{
  "n_experts": 96,
  "d_expert": 32,
  "d_shared_expert": 192,
  "hidden_act": "swiglu",
  "router_logit_norm": 2.0,
  "init_std_router": 0.0126,
  "vocab_size": 16384,
  "norm": "rmsnorm",
  "norm_eps": 1e-05,
  "tie_word_embeddings": false,
  "optimizer": "muon_variant",
  "batch_tokens": 131072,
  "max_seq_len": 512,
  "train_tokens": 545300000,
  "max_steps": 4161
}
Below are experts of layer 5 (counted from 0) of a mixture-of-experts language model. Rows are named router (the router's row for the expert), gate (a neuron's input weights, with its number), up (a neuron's input weights, with its number), down (a neuron's output weights, with its number) and show model dimensions 0-191. Each number is 128 + 32 x the weight over its row's rms, rounded and kept within 0 to 255. Numbers have three digits each.
Before each expert's rows: a language model's description of what the expert responds to. This comes from a sample of Wikipedia text that the model never trained on.

# expert 60
Punctuation inside data. Colons in times, durations and doi, plus dashes, commas, semicolons and decimal points inside tables, citations and score data.
router:127139153158151160092139167141099100132143127099109117065115117165136134117139131156099157116148109112154186178127100100121102154197102158121101112165119178150153093122099099089140125150133095062146099161086144115158146121060092101109131119073177132142107082114142089181144152115056171173087121167126203110106144155100114127167177104157143098150138124151098118192141129191116112119138130098143194217180163093119147186084140095130110146191135167166084141136183085126129137126123129127148116126144090108106122031164090138109183163166098103118133093104177153068076115072128081124
gate0:095080103113143144092118212122100112078119106136105158097146137147178195168159041065127173152136085126169147107100101145065187125166193196112119115112124087085102146139143099073105130139155145187143148083147112164139112120085073143131107144090133158141166121141096132111142136050158128152101073163112124129125144160093148121128175102165137145094146089114125150202163173207128103088192137147131132179144137101129084127143105132131142104146156116166145126091179137116135172132119119144125184147131080121128150096110077178108232139086132106133120103104133139071096161100149138110
up0:118112139131141152102073150151137104115141137141108186101140148149125158168145076114120178173183071115161124114139117138121156141174175144135114167124078109090119122147137085056130122125149154156157123109128079179143065078136109166180125142130097137104121151113115121125167146094176130090167115128081165114175182159091158149086165185145130141144129093140128151143116166192164131128136110139083155120182146081163157131150111075152116107119137143121109175095161134102184151153077126099128183152172044095086159090106119186093166156080070129121079053081154166128032179118158158158
down0:170197150184110081072188076153045127130140106137125102129080162149120134146136112145083114145130139135097094146086102145075141167140144153179086132117096094137089132114143088083123170156132149144073118122195147117104142065138133090168137101157113131096182131164147096171130130155175105182140131118141076105096174156091106123191145204140142103123194096079143199128103127117101109126190127151168164143184148120164115123140140173103074133152154163138098136063143143139115120066060146107138095115159115126100167120165148103135107178129099140102132176134129104142039104097083112105
gate1:110145118130108153119126154101110147148110153116141162107168161133168128128152134065112069155154150099077137147163120079064125110152147125105159131148150167105127077135187177155129084116125083120126175126116158089141171098087119111157148113075090111130104029115151130153137139138176150097112176120110124108101121051102114142137114120179101163117124118136102170125162172160076128131112184118149138171072203108136102065132111135073134096188117158077181192105148148168106139110091108185093130132137069122098069105125117136087114074178237142125185148168101123133119131126146098188
up1:066102118101131170124087168110135153170143124128141114103147146151114119127130091103150165028125112104138157098151073127095104108111098164109165153124137132130099100148128158174168117122119105214213157138137189140140198132109183125169129123145091156126113092149159132125192028145105062160103148117128124161110135124118079159165131220143093142154173141174191124105136171156186129123155171113122115141119142134160131151141145073141105115142088098063074149083093136123153114123115119105097127156099049122119085120109083086132170106107182141138173174100142119173114097088092105115
down1:084122096154092136090171094155130162112124128089111189097115095125101104084087088113187134135107085119101126151140103112098075096115107153140190095170163192081101054093079100144168149136114138142150115134108125099173167086141179134059158167123118146138115134076091100124152101142071102134099122142094151135091182111154154114122143142100092116137102101136111102145255093124124149093081187088127111124065118095133203136118075081144056124114137148130117096153181071161135130093126184189123120099119135119135152142114102174069091106158151095083137134103124130166144112125130147158
gate2:104144120112117101051158206066075158133086088124122153110165158133156139152146103115117138104111133078175113118153142086089153127121100192167161146070114108125119090123143072088111100116103057121151083138155142160181103174132092116134131162118157090060152089109135140147111111115158168103110139125106133132118091124091178143127212028150103081134074122173072089139062130158055135137091122099139188170102125133110087151140185131128181135160105115087131169159139117145151107117114084122137167148097171132109155134124075171152158184127116150146168177172134090095103132129154097150
up2:097138139131115148149093137123136139094127114176114098142157084084144186105117116113125148151139164157123181159149139095114101140064048138126179159136119111122156147158103082119147118142143093124205143151074098103108151133078133115118132154128165070032196061143131100131135085077087089091135159087166087165093075114101142162130144082179125152133134068148159088100072142059118190108131147096138105173191146114153106127117113097136169079164168139110091094138143112129133058133067123146151107127092075124143152113115115187098186124133115136145188158152105099117124118169142088191
down2:114113056150126169149134041073162040102147084105179129141129095108115109172100108132123172119141134152154158121178099125098117113116067135135115166119085125160125132155158128043168087153152141085095086128159214113132166139099135073142128082140138143175147139181240176088143110102138175128092100118119134107164149129185115175115129196105117142159126136149150135154145147132116170153124086149099146170151116139129133120116119071138151072127105107054121119140109111070142101137182140124123086086170193167090102121120137113106115143135144114086113173163167155116154160197142148124
gate3:107163099126132102075173168061118110052100077140145195141040141139133141095086130139172111133054100157100167134153128165125096202154172170136137192146146115151114142121079125119091119110163105098079119124071140084115110161073085143100167109141109100074097095228124076161106136154136156089070147161147184129112152164086122136115171151163156104062121136170133114101120112164136112118115161125152195135145173138106152129071117138141168106155119145103097145130178119147116138100091131123115163129140141168110137095145081193050136162185126155146113146088122098103139143110144139133
up3:122131143118158149125142133118154120100104106099136168111107165123083142182103081121110163152118146167081144125142142132197158133175192110088118135119162043158140105159142124155168118077197164103087120075109079045138167145086087224150105121104108140159111148129169113138083155099138121161087116185149197107123155169128146128111155182170176105097122164164075129118168135119162115117119114139087127131190107205166110080125090143126140122150074132094102133090142196128140133148159106100087124127174109132132098111127036130111076172138135173134070086111121145111117142125075155104
down3:050100117155146134117081112163130129099137159131125125096139106126153178166106121149121103137109090104107154124141133095107151099126129112123123164130072117170183097164137131077165120112055148198116105132121092134078126147204112143144132141128126200125139106153112125112151104132088107123144144114131095121138155109032149091120148188133074158189108139108119132062132073116209048145155147194149155149136178054103182082124171122085150144151135109170129112074175123088126146119140118141157103065141113070090144083176159105156144056107114129150144105144099133171076111099070091121
gate4:105130084144135201115117137137164066081154122107110186141163117097198157134126117137112142200124171122079141151156111141109133092133137163116127203138140120119143145152106186131137130133116139116098121118082109156173154173077155131164163130123121144127155071106122149156059119120138139184147117132137129160108122154115129158138205110162114189105142072131155126090193158150101145158186107129120188154062152134116134106112116108139130133150155132147151080165096066098142112087156159103097184046121089093150117111109132212108073129159255170148104151128112143099141139119139097083
up4:129120091199070118142109132163136127122133120089088143167091077097127132168116141140150149119129139172091178137118135137151119165137167097121172157216141161111175119069122122104120100132147153164143153166163135130122045121218120141144172164114112099120117147147152111110129108179110119136090174142158193158151197147118144137111048146216097107110082111149104130093093120084136166051127190162141109195116139172166126141118085142111167101185125120093140128077173153117130167173140110104197140172187131121108116117092164090098132132119120147116110121140156117128049104125108127062
down4:132138163120065126107111108143120185166105097161117178095094142124087154088148083097101175154081142178096170140148101134162101134119101083081094167119096148137123124119123098111095179146147115096128095137090172115065109116222164157181142103159167162123096094106159121150159120124127144107085144150123132130116077056132073131131144202156175105123143174070096102103082123147084092128158152113078067085183139143100108155140129093123150139130147107084115210115071088122084162169200133170086145116174127107139157116088163095149132113123084082151192144128157082104134098112140123087
gate5:087065074147085082134131193016186153089106128190174135075120139149147179127104104104130138123146124115113148209136154087076124125139114160145150180107052144095192156111149092163154137183133162110098128159116138116121129099104148102152139163117134116178157112118131110168158136148147128124113149160082145117080140099144161178134191096188096177110126090134071150131130178177136104184121134214095124188110094137125160137083145159110167198135127125086140146129140113127156133113155126124178159121097119084172100118137143168103132134120084110126126185163157149094085155146097120093
up5:120131140139103096177163172080152105126147122099165138124158157104097171117125122100113157115149125105138151174083117090121199132116102149138171123138096157139150109112071110123124115133154111108090158183144114057146115121112166128135042166163135051222082078109123118180127174113151108101147150184108121116083126124101133132154190056181158157129109089127139111176120184211134081150105133134122136152144130122132116129152145115134146130115170109089135106110147115085099137160149084151192181118140104100195132065131106181092156144154130124118194176152174130075099062099079107073
down5:147154129145187154113154189147106111199142116061141124097137156167183130142131182172118121068174094104085167123185154071137142202131102114097132150208095119140107128105112095132141111161116111127130106124110197159173158086165089107096191169137062135006111088141091094141123086129089125164134112135147089111129172156136110109132127132163138124116157126138160142124121157178074139090139157108141157146099163132168053172111141113122117150165148153112107152076120092090141132141126118159145135091129142085199145121231148132123140092125131123155137139156121163091112164129096081087
gate6:078137120068190116119143146070137097151146083125125119094137150137122156135112144088186161128093151105145158113143082109085136181124145137183120170130130142118141134200101107081110154139085158105167109149105176100161107123121084118143130123116161148128076128126131153171064141122191126087103130172143127155114200118160189179143185124116166067090142102159086079156134076107123045092111118117097121166066127112082092044143139155167148107136119235099111111115130141127079192127148099169135161169121074118085123163076098153156151094092145122117138117140153168140096106102119092106
up6:175103074119119173109092095091158086139094102140130161141164134085125130124113130121112194131151122177157036101164141124122241097095095134113095103106130138116162153128074156088175114167155131118092094141165089065107129109114149174117124068169148107119168147160096105055148093187109098163144132177088162093131139081161137125156228131121116169139168100141112143159098143126124155162101142084142123070113129156169135141098144067127140167091139131109139208163040144120129154170143149160136160145161150117142103078122137076128127168109132160123131110165128151129120160069171135117
down6:124128114142118117118218135123152103091074159119113139124130147145124049145104076067128127148150146099095153178156159134148106103108140166080113083149129152070078131127105169111114144119176172144135126106144068110088103144132108097082082135168121081107101082062151081213115122140103170119174106207132117152128182114105102112171129146085120093191086090120111153131123128141087143155139090105142111189186166170116133136154142109134180121101123159140040122157095119120118185134116152178158098085200072094183143112106166120134139081138122118093111087087137116098124170084134176137
gate7:117138119123154156098110159077098162140118102131138149148080159175138172151138109119132113169125186183143123094143140140144154079130127124145113169104138109134100140168193074144139099129131148097111080097100121200151141116102119168173125127149102099099175082059133126136108112053070134106122199164144171117157119095104100151140179172165098155143123070073148123186161195185114134132099124117085146173095195092139094113218164127093123127113147112074145144135121188124109124136119099139070152132108088123131097088117128221149118127120133115110179119159160159124104192082087112055
up7:119119126148131137085123164121135141090116110140099111101131150039116113120097142141123071121085097168150086143201140096150085172085168116119180119148167104146124090069095173139152127085107138119142147153049100121124133081146149110113161150089044156102154098134121148163179119125170154081137086143110099104142173112124111043113144090145100121116136180130161176111125154094075090117165131137130102134148172158079164106144172147116109148112182194171152135142125167164144169154104061099106120076120118164097096136145173099082077106135174147133150193122027132108172112127131092172
down7:077140136128147098128173146175121134082122171058139147132104117074152153183082097167123118095200086115082127172162103175120111161104127148151120111112127145106130112150149105183145063159120142104128123074123190159153151143113121066133124178123157117117162098104143130129128134117136166150157152170173148193131166117070136190092143119152077148060122126159160088196194135125159137169100170105109162071084127100150124108161144180118079096073117099106145116074063143185090099116178117141132112127113105128132086199120142141088133149185168130094139152113159075103203145158119147122
gate8:121147130146088144135122200175147115115111061119121180126164150204130136177115124107068136096137182119159141144122113128103170119186144147154163140143142156161175096119140121107091131102061073113143105086160086125137129113096144096135144177120154083146117133088228093117135194126172143020140090105154119140128158128141164104060158060106182158079180105122102147141094181125139122071114122089106166135105165139074107142150135115142178117118133109055123173130167178112082158167114058140134128081110126157127119125138108189111101120125177124114164136161076154117164122112119126125
up8:153103133071078137090132092113105139071143085159096125226108127095088219085110160158139136073152113181127150087056154199175098115117158170176106101169153140098118131137138171148105125195191140148090134171090169116084116101116129205098108119103170138123071170127120122106148158078138079092107092157139161107105146122098160098152127143218123122152118145148130125105105117145136169172145150080098122182114093114108114094119134109118069087105112121220144085098147181153169147121111159156144153152173150141121106138141123123115120109088149071084122119170124130136140118151120096126
down8:163133144101129138119125109095169126136102128184145066172146096026205167100061092145050109148168189175164128130159143139127147149114113096171162169136168097120129132152143170115104079097086078082088164078124079164101140106162099096093138120091126141141102159171137115126110164099160131144102133108136145163155132128131168114151102092108153144105146129132111108095175139103115115146095120074196094149119127144140170063110110052183155166134165149077191103160139116132114096125153210176136176136157130087072114132132145161091161111106072154174119163158162120147110116130176102134
gate9:139064084190146131120207158079143134079124131146084194075123150126213087102089113126132215100114127136096169109186106132110133149170132081126115113102152136105123126146160159180079096148146127094123111128117134127127153148108106110153122129161125168137186069153119116166128144105099113138067109163137164130119175074135104184159160151153095095100056134149149043171130140134163060179128104128098139198104110134091112155063120100104134082102112139104082124145138135183150115136149100089129141117159086113150142109175148110122194100135108064132112182131144099135165118109197130158
up9:146151136072136126108116095165160147182128141085182106196154059056131159149138103136127097191143152149111102163095188137124120134126140134182120207098114112155127129149194112095162169131131159122155107144150160159110092139150101138095161160126100126102137186125137090083162100144133111111151084136137087166193093110121131104099148141085127122164162135135130207112101065108117210108152107150145125048092139139182156119122112160127188173168148091127130158157118130072146091121101166121152121120071192149136124116100124115182088195121149166141080085167114070147079144167090126109
down9:156067111135128207146077140109127151062146166095107120107101111125118150120141095170103137188095154120174121163170185122120106108154086122144130152166108094153141138127152148092180082102119126079132109075129127148085097127125130096149157212132097140147093160175187206081153182113171138152118178109120157162180153102097185134136159187153092142112082150113167129118124158121132108184155129136112105149142078106103072152141138072131133157173106173152074067114050137141099075116157160129232128145142128155125147072124107156136135110090105114069124113117134133132138105118153182162
gate10:116105117129168122123061126105088121051086129104117157075108152145188185144097185124090128108089177135141135111190173053141131146161099116111168097155074155152100091085133112066143120133115147100056078073130187163145114140107097133143112142119137130129188104142139116149109125104159116113116098131175153097143116155116147113094197120180111133140116122104129066106143129121162077069135135145130104119155163091071124204139107164067112155133138098170111116194157105100100090041115132085155090088174097147154149129160120185133109089155078151121144106120067121112152139106143193110
up10:136097104228079196136060151088093088123139140134124152065240163196163128123147164087098146126056091182171140112200135107154119136158119149176121160096140144069136105150129140151169177139108143155113113074154146132111174106098136168121152105149137134078169157146183159106128156131179109139167132073149101133145113140178190144106171127179107063085146148158165120071104118125102117118130127115148123151162096108079123133103176112181103107146153065118101110116167145165129115096100146144140116137144151116150168150150082156169091130131131108092107109127071154100147106086127098121
down10:140133137152085143108194164207137119064113118154115133106094148128170168160161109168125088113081140103218180127062149149112131147158185139076124132101134108087128131165132171187120133151136111171060176104145139126124104148144150150169119130162125110111166158129116164115100122089148155102140152027144117127117108115141141131124130081110130127126163152133107134170115106108121136155052140117142140089130121132164140026076088109147148084138122073106107131138164125167158077158179123160088137109128150171125170075088110135083114123116084150061073149088171092105196079113150123065
gate11:147084153176120108112105098181141117095124104122082079138089113165171146164116127147149136101074157132125151220104206092085128157161145153149182145123120115116188114156091132123150142103123113089120107077127117129074130058096143099150084148101149158129139106159130133167145092106077087128141121127108164162091143092094106177152139098093119188108139077171119098089131116172153149090130121164098139087104111152133068141095110077112174072080146046140088130120150156107102089054122122135142110162118089136109155134078067160074156149171102172058164214111145156113120114090121122119
up11:131106165093138147143143090091133085079184126121116168124092130081135158141148173129153091146128162106133147162084196115164123151191105141118156163112136124176129143154090088122134096131055107110091110111110154096166104097114074101223101195100094053061111051130118145099179136115095131111129116142104138128083141135119147180093186068068140142196144141127112120118048152122097122137053157112070090152135137110083103103167106090126100122145147119140158101118146132161116121076123147126135103107130053108138186171146094166158131137148109152114092166095145114083098171122096175125
down11:135224084109204166189134081112152120089101156113112144128166150176198160105140136112150155090149100135172159113068145097124087135172100127104162102111088082107129128169167177065135159151088128135157119095134164152137161186106148109116088152147145124056098102127138106072178189122136146158111125144090095126111131127088130085178121137118132148093155120055116168127119139175110134137184145100151125164122126124122062108159105163107094157123099131138118088113133105087061166127139088098054131054126116131056114120088090162123078153184114112075093155139115151081140136155102148113
gate12:156132092115107137145158142182144055121184081150165090112206076176174136142118100128099121143052236185211142109175163175151148111129211191104154188137143176089134213137114105100142127100154097078119102133136140118109156145121174106107118144142077165113165098144116154138104137177133105093116122119149146116131132097114161112163140141169160097083108122121156122098085067176142162090174184138112125123127143140124132124152140115101100115103128144183135124142161123125146142040124134098104115091095140086156166159165156173169172117136110132138102104087108133120142139065151131108
up12:158155136156125127157072122093154175147134031136123083134140097158119077078158084114162187118096138151122092162143149108120136117156087151117122141154213126196074137113099091150103098080038127186113102116125125122173099219131123140124114105173075121141131156123128106151125148173121099096117134152106087138157164149104136092152148173146217102077095154130109144099027140134111134129114131117108139131168134151154127121132146111162130105091106126144139149090174131157104119131136151158083182150134140111154150126142134095148088141156139053119075095193140141149105046122120216131
down12:125142151128100144121078110110165111113151050153105180135146197130101083130080162122150193101124103166175112153143142053127087106118150088127118156182177090202110057119098117099123122123120113101128196100138109132106094162126058154090127113144121117162173152146082077112107113125098111126181146138153121129137110074088103159165091155114125101090146182081132102158062130088169102109099131154177152192147091165119109180114131122138157159140166150085098119115152097082122137121091106113107115128083161101113157110153101133128080106156100176172215083180103116121118185105101083180
gate13:156119123155146044074128203101111107101070114147116183127132130096156097126174189142163156114122149152133099108141124120087146113093099122140143144173113087078146157106137126159115059115171116106104115102119097148151171127128134108113118117115177122106146155065115188071151133091163192155146110105112142168093140140103123124143138074183107123112129089101052124143109138153100231104095114116057100125162128156127123118098087113144143223153153121121160170136141121091067131119131099133113136122198166145138090147116082199162178064171094114155138138124126110099134125128219101097
up13:092160138102167166130152055162117157141139084111129129131081122114191131103124145161093127168104124154132152113129093101171150115088111096094145090126151172117193136111099176117124189116084090111107175124133214157127085147133146103126138155132078125126087166094112127166122125177103179148121179152129117083160128098173082138190153209106154138141146134124137125157077142084146126153165153094152158154052106141107114139139135131125157121111155124107101083119061135148161137183113143144184141094070138095078167135168170067081031162145158168099146163090101160163131108064132138177
down13:051090128100150117094162100092096099113150123140139056170169129139139201130152102128137046146138138073084074141118137108154146117164169094156119082143084161123049138169150018165085205156119152120132090133148125077185105097095155114126164156113090104121133121202080108126136098110089147123142148064148098121122146181135136089091121118139093187112126069108120182113101166111179168177115125152105157211172146109119149137138111139085112117160134114137138123155135118145145097133118160083125128166123137118106165130158115195119150180140114129063089103131136125135137141097178103121
gate14:088121105172083177100051198133129132112085090136150144126131137116130109101095156092128129121104161074090121104153170145073110175110123145140106087150157125134096183123155150146083171146112082064133146154143150128087145155094131157115110216107099185184083107132139039134081114156152088099151082128174107152125084074094124089096134120160090152130105169133184103142111048083113122122138164037159151182131145179125135135162143130134098161175107165096121117113128121120074092110149178124103131119142164115110108136102169181144105148153201128193162149110126147104157122133154091093
up14:176152138094093052100157090128165127120079111095130157110132148115140118118127124118114171080159116120124065143107101152181130146127161126107126070086110158091055134116098050158124069085128138129120178116111104120161162121198095179103116110183145121132088133090155126049076082157106165152191131087129159180121045178102132130096130121135151158102137117148108134167113123151110180136111141078113126096186214137121166102158111156125152200118082129127157136137092067131109099073137134133121144108152101148136141156151105097169172157098107107173072120127138127214160142102167134105
down14:093146114085106136120153172112162130153091191198092150084126104160101083150172121078129089126102169103114124154101209123110143106168154130169135141120152110120091137094100135125106100110088084106142111169126168087132126163113171177180105188115105168157111115138099145112094093175119139101117191095103101120078138106148164112080107125107062174103103095088109121070120111061138063104131153126123116106079137117121063190087088134143106143116146158150111112051148132077056111107122133175158090115138096097139162156103118101128128149174117115164165142198136166155136129081111156034
gate15:139159179126146099069148176117107145162138143122104202136138074165118142147087140139140163117136158136088153121182130031119165128147155156138200152166114105101146106117058086055035107121154095128120112127077124126181131111129143134095119139110119089096142056131153126099121140162143129045069091178107123159102159175112217122123169128167144150143082100099077124159091062160131103159116117105104095111118109165110108201136159141108140105123128101058123189125128153191119081107127091126162142134159113084141137089171143090117117101103154107089129159133143142167157130116118148155
up15:166142197142115172112142186159119130116178145102104110068162131125147138123190163107138165140106173083047122098150135061141171147147145150129108085192145064105134136123147118115118117116146147121091106136125092077162124171099146194138125080094082105111169139169167118105136157171116123054114095154171107142156129142127127139122129138192126130052118164207167083098156117131161105139071130114122128113181132145129135139131167171177103131102143154156159152119101160150146123016164090138071145119160096128131134076121125049118174124154144142131128130134184070120143086076138093163
down15:095122100140110113125107106117096149083151175171136130129085119148087116104192104181142127058113137087087083188164095130156122063164204091104071090109124092134084070105121084149135128177102130159124146108145127105191068109108132067143189096115133126156122110049099134149119112099194097091098135146153082094135109115182146115106078109185089159114103100130091076128097159124179134090104145137141099111136181096145155116174123178073098186127147157111133155168129134144152151162125158118115116147118102128117106155143145183188156095055175170090133113119107169105065156132115109128
gate16:100120200143099133100130165133117154122151087133141231159124138104095106087170118112095135162191088071083146134166118145110149134149121195152107132083117141160110170128129071117164114145143104132141090150124095086128104139071060118139168187090153104067140176147137118147077136179169151086137049127169116118104083093163164068135135109119130111115166160151160135046056099135114103183118083122141084122121152197125156136103107141080139157161122165165124143120176099139147125089150089120202192127080174121161110081104163115174139159141139115108129098150116149124135083143113131151
up16:130177100156189132129135126111142178146136130122134120126098104116091145103172164166136181165079149160108133081099113158101182155152134110095125084207116105149123186066112175132136210098139079134176150148118108169140092170082114136162119136166139212089127132129079106180083115099106119144153126129103145105138149114143156187138130128134113128098140030119132078176162164170127121107115142179111189165109125159173111104119078134135111181135150206115180095145136073131126130185159089105125091133189155137135122119167161109096124131027113136156113137156119145110144169140143141193
down16:076120091154089132141139146128172121079072059108105169132163124110162113182106171123158143059144064125142106113171074147102120173112182126132080111134148073061094109142170144124176162144145133135171138123168092130098127104133084092097148161109093116106107138140163149086123135075163106105112146118132103133106152143067140140149129119152137110165162109167132122117138107094051183158153196145119169153086187136109096133102165076137148184199110162155127120153138120116058109155087055144129123123125139092133107108082130111149158119135133118193076116050083193106070150079094151122
gate17:148135114137118115132179124075174122130153096110156083132181190161127112119168048107139186143085184136150149173182117166116176202175215139170092133147104113151147161100145155163126164167193115135112129178108204118093135140115068156171113119083131111132100098147101134143088147107116126121111136216149117143078047138098122111122144104195120111137115144104136157145123108155089103106139117168115124120120133209106118148105142122129186084110146146103181123094156105146099169095104061139093126193153106073114131080119109153095152120152177114148186158164157145110107150144087129110
up17:149174141139091156169099132122137141064171133153171052119155096121139108103100144133183137110152132113156155096061071162131111135073113106095147104173140120107092129094084129159127092080192073104144126142090143103165121172140167160154162169098114091144168171119107129145145104142102131172121185062110147160162110117082158125126099124160104084128122108196148060149143116118128138171147118150148080130145094165120114099058166114122120114104137134095196153233103147086098108117096140106114094105142119187129211093110097115159145120183119102110123159182140119155205062108143146152
down17:140159135163151146119137099129163137124127108225126181069106102126178151140133150139122133144065058131192139106118099206174122081123139126102115137165117124099097107175132096059143111188089166170128088144110096101109163124162095130138117148115098166124157158120081183134145123120105156176116179101089163145127176074132092173100156149112083122133107125138197131113127094113135104147137103115127068159134137056105186101136159164166119203183083162167146115124142182167147111158123111171101133211098184164114143150121115123096158153186129104116124157122214126114137177133105109131
gate18:171205079111143095116146142151093107083091056130101127124121113186157134108141093113153144144159127105112139142100132136139102183160188136074162104198142083121148126114104107142124056115109180176120106123126146110172170151081058133167128140107080087159177121117152114152134128124163100108105099149116140190090105130081148142190104178125108120095111122132153110121136125158155133149127110155127165132150138184133110166163146114174163148146126117105115144101188191105202182060124091126120161112117145143179132097121105199170160082149086099165158120172189194153182130170198148139
up18:141085122143172133146103139128086138122146098135116164064152133134187128172109127094158104174120151160163165118091114084168156151137147139161139188097094149111137127094223152043113144102129162162086107090107071084178113085125141106137138146049117148105148155160144087136167126108175106154194125089079158120112118087089135135167141128122116160086124142148121184111127130167186106127077148133102144142074135124095086147160192132157182115140160123131147172151134105111167126121084081142158174075131082109118138078106055181095089069131098091063100156137107195173101131115111140127
down18:167145139106161166164113095090126109136133089109164114200126139103151116133117101169115123167115106135151146103106133150150116136113144130176168165119151141150119102161129083100079117106169104131106123180108153114093160193075047145114131142111143162169173143148164117135157113132159142146106141160151198147121087141075158152141133179093120118098090185156179148153112124114162130166174144078117113086153128101144143125171144156136168152185125106128143169133095113097108150147155133108194167112134120095048223129183136200117065136137145064067107165055146177188185139140196093128
gate19:084140130097179130140085150078127107103181088139126130133114105203105165111167146119134168091124092111126152137147103116126140136192132132173148125138139077176129160124162113180170125112099093109153070073101133117127188174105085120161114134083088148143138103219148141098136155218133159163115128114126128122097161196091166165118149106166118093063107122204136121143186175106144081140122122096152101165142081155102048149108080103108088093111097130152097151136144156130130098058119130082090109158146154125103153117129103173162094094072121087062131151186136129150148155105142125193
up19:122149091096158123114101141186104109127157128140083136125188117113129142185117163148132129180095133139106057144143103093106116114139108177208179217091185106121077156090102150176132151115141103079186091086137133125166127111067097112138126198112113104089144048127121058147113133156173113114136118123118094128108166183152136103079141142122105135083112136087162194121127103147134088194056120138119152083107136174074114215124107110109151097143166133117143050092147146136112151100131085091141148162129144096161185084130132132139135122090137134099146159201102123164134140102107097134
down19:142180181126118106154082156102111073092091131099179125164072188128108148187163187126164105103157095099099086096152108132156083125106151116099097118152111150119147128122148137116138117189066078111124139117167120161178102150086170096147156177079105101135093102141128079142041153132099157110163129097133125137138062106108047135176081136130130127118168170160168102133086094135136177142128090174128122127137184191167176141198118145109081173157098134107076085097179087159162115151100168095131120122112162198187140108116147126129138088097118129196130136146149136126128112180150107122
gate20:153108140112113130212076153125128135090121067192159158133198136141152140177119095080139135156162142154144137221142102136084153138119146140123169089161159152125134131179060161133128148109119095122119108143109083143090115158098102151181136178161120122137084124121103119108124189128084128125161143117210185105115112119156145096108144139143124172035201129128137084127105154141158115126101108146111082187195132164145088123112122115120091069136122185107132166105127161071076167143121094173166088182155164100152093110180065184118133080140173128135134179130142124123155109136138141173
up20:121166147103136153145121122107161100161130172102112155130128141125097078072155091152114167135135104128168146065119077094204124113167131114145141146132119095172033158122114098120104156072140090075139148131128134118171129127061148129103080138168153157127153165135120117094105113146146174118136181117101112189147094216074140110105092123098108084126140129137138156162134111082130084088075140187070170068083091153161157157091112127088155089161167106166135114125109070119150085050068147132088159133134147125135181098106113129157168181150123151212095105141137159087129124165150086165
down20:102192081186128143104086122093144114123146108135065139160096059174109073114185101128109168098113158150162135147139087111115047136113137144089075168092137131058115155065168077107111102126098163087115153158094119147133126192092065099117166133073120062139151127117158171158125126119170136113121128124071109150101181145130124135119065071127141124150098119086148096137120108120073100121117172119078123106128168129121109127085182061135174169099113154175164109147077105155065139171144166136090198134122122131157132076090099125119117141146099075165080136112139190115122105141132165119
gate21:106089122165107129089129179141152125146137110154141143117143153140163139133200107102124173144135099076103164173152121164052119139119146136126114141108128130125124112137140074127144141161119061150128102103104112109083138184063058107141186120117150086080083077117133158154118137208141149072131077101182137157094125131137094162149107127145145115159155130155085131131086124138111069094056115090098138200133143164109068138157108141104124139198064151133096208135168186131101094137102091097134146075135115094169118141149050157105154074156078133074139131139148194133149109182123083113
up21:129161117086119127157096129079111098145156176097111104111131134103098103197099163176183116122123128191167093112140133115144220128145107053128167089159159161135125163126124117102045103117127130127111144143157178086149157056205181118138068141117123119142134178146106106097136131054102074125120178153138088146129091145088141137126126149137161137105147106109123146153174167139132171126155159133146096037127134077093116108132133127140137059139148110086109065104084130139140119079103085166131112174109197151094085086125201123101056174121154120116136132121118081125110120065095131129
down21:171109075141110124136133131095156169074164158130112092127075139096088167179110133138106131082098105158082129162122154151118122101068096141138082108108198161164159175187127130133181105084105097115147174131144105135157164112135131099126111127143071111130160156121146094110110170180166178085174193112099161117076104093169111114090182147066110172169071106142119123091188104084169123122095184187128100145106109153125144100153130133118172255120117119199124135105091135118142161104152157184124184126153136106103118096123145080130124182115154138124134118168100150109168127077104138139
gate22:103152115168159137096135156141126092122143105149121101110124113146209125105152133134131164155080112098064158132153143146128186106167113128110148145185196151101103167169117089158120104117158108136129124140183174120170124100074062118145104153176100091113206074085042113131119152120140142107076135135114109125083127134086119143070160114194195130145088142102070092158122107167129178098128222117164160186093135155102083140094095147109137108129161138092093158087122152184167146135093067101108160138164047108098148094130127173131142057149142085111145169139131125118134125152131134101
up22:140094114147138083117129077152105150175176050112179148121123143161123148149099119103181114109147194159096206077111176188095170154167132164190114161088181123129102135135134130095127067118143142130123099145080121120080164137157089052098096134156118164149147113101062161092131177128148091122110126131209114129172115129129138114135101136142097106166131119145142075106150105122143121204156150175172156116142142085117158139121106100102139083126095167168168049148122083097100067078130104108120080107098126093151155139115102109092149152142094140097077126122140071059135102103152191156
down22:128128103130094089150107100122130205175076058132115178171127090161083131123188099151132184093102080199138139155154117137118134110120076125123089145107156123120063128123103094134087046109175162164144153066125168216100101128116144149116087127083131093177159121159168159142110142130155109106118079147141154111136130104169164148135128167067091085132132159131172118063127111135175120136132125129121163060131074147123138127154159072178091135154135208104085108158185168087096087088119141112089103127107132165127107133133127166106098160062091106119178110098162111147087138101103151146
gate23:142096073127114128127111193167159086128147141060103147151139155130137110139124076119144194156160190146111134140146104077109114169176101114156151100060157130091191090069123099150127160096066117164085128069169142083093177096100165125172132139162113102081168141112119121167081110127108178181113128125102070141138100143077124147138165158165174111138087088189095123128078121133074095140129098191164151140133138124145114158103139121136164199085114133038123152135141111115111177119141133137167195179168113132141135109216138191144176102161135154161090120133123123142131118123144140101
up23:093095116173106104155172166091160149101158130171111117143073149110122097151111084146099178126191136139101112107116103158099192173108094139182115100117163127172111089154149147129147122181103133172110100137169133091136172187123143098097134133131099085176179147114120111163123149103092087144054156113179175117123216131140117190135174127130155238142125096133146089100101124134135129216127090145175107107104116138093160108123118110170177084163141149082119126134186150080131128111076164143134113103178115101154094137124159149187183114132136119123125134118180089053151115184131116089
down23:174097135175126158092121159153080125172160154102118135173076119107104114158103082082097096123049127048133117116100131132158168213077112142170151076176154116103127142074125114134115172105123127096197171138157142152127109155125044109149119082117139106145139142123118097141137113143114165176155118143133128142103137148104131108115174121109163131123113108118136163189087196182130135122114106129084141175144142167139123106089133107127086145162118135134153138093107097078155087142073141187177160120044170096193113162148132111136144114163159049151165123234147136103099170098138151098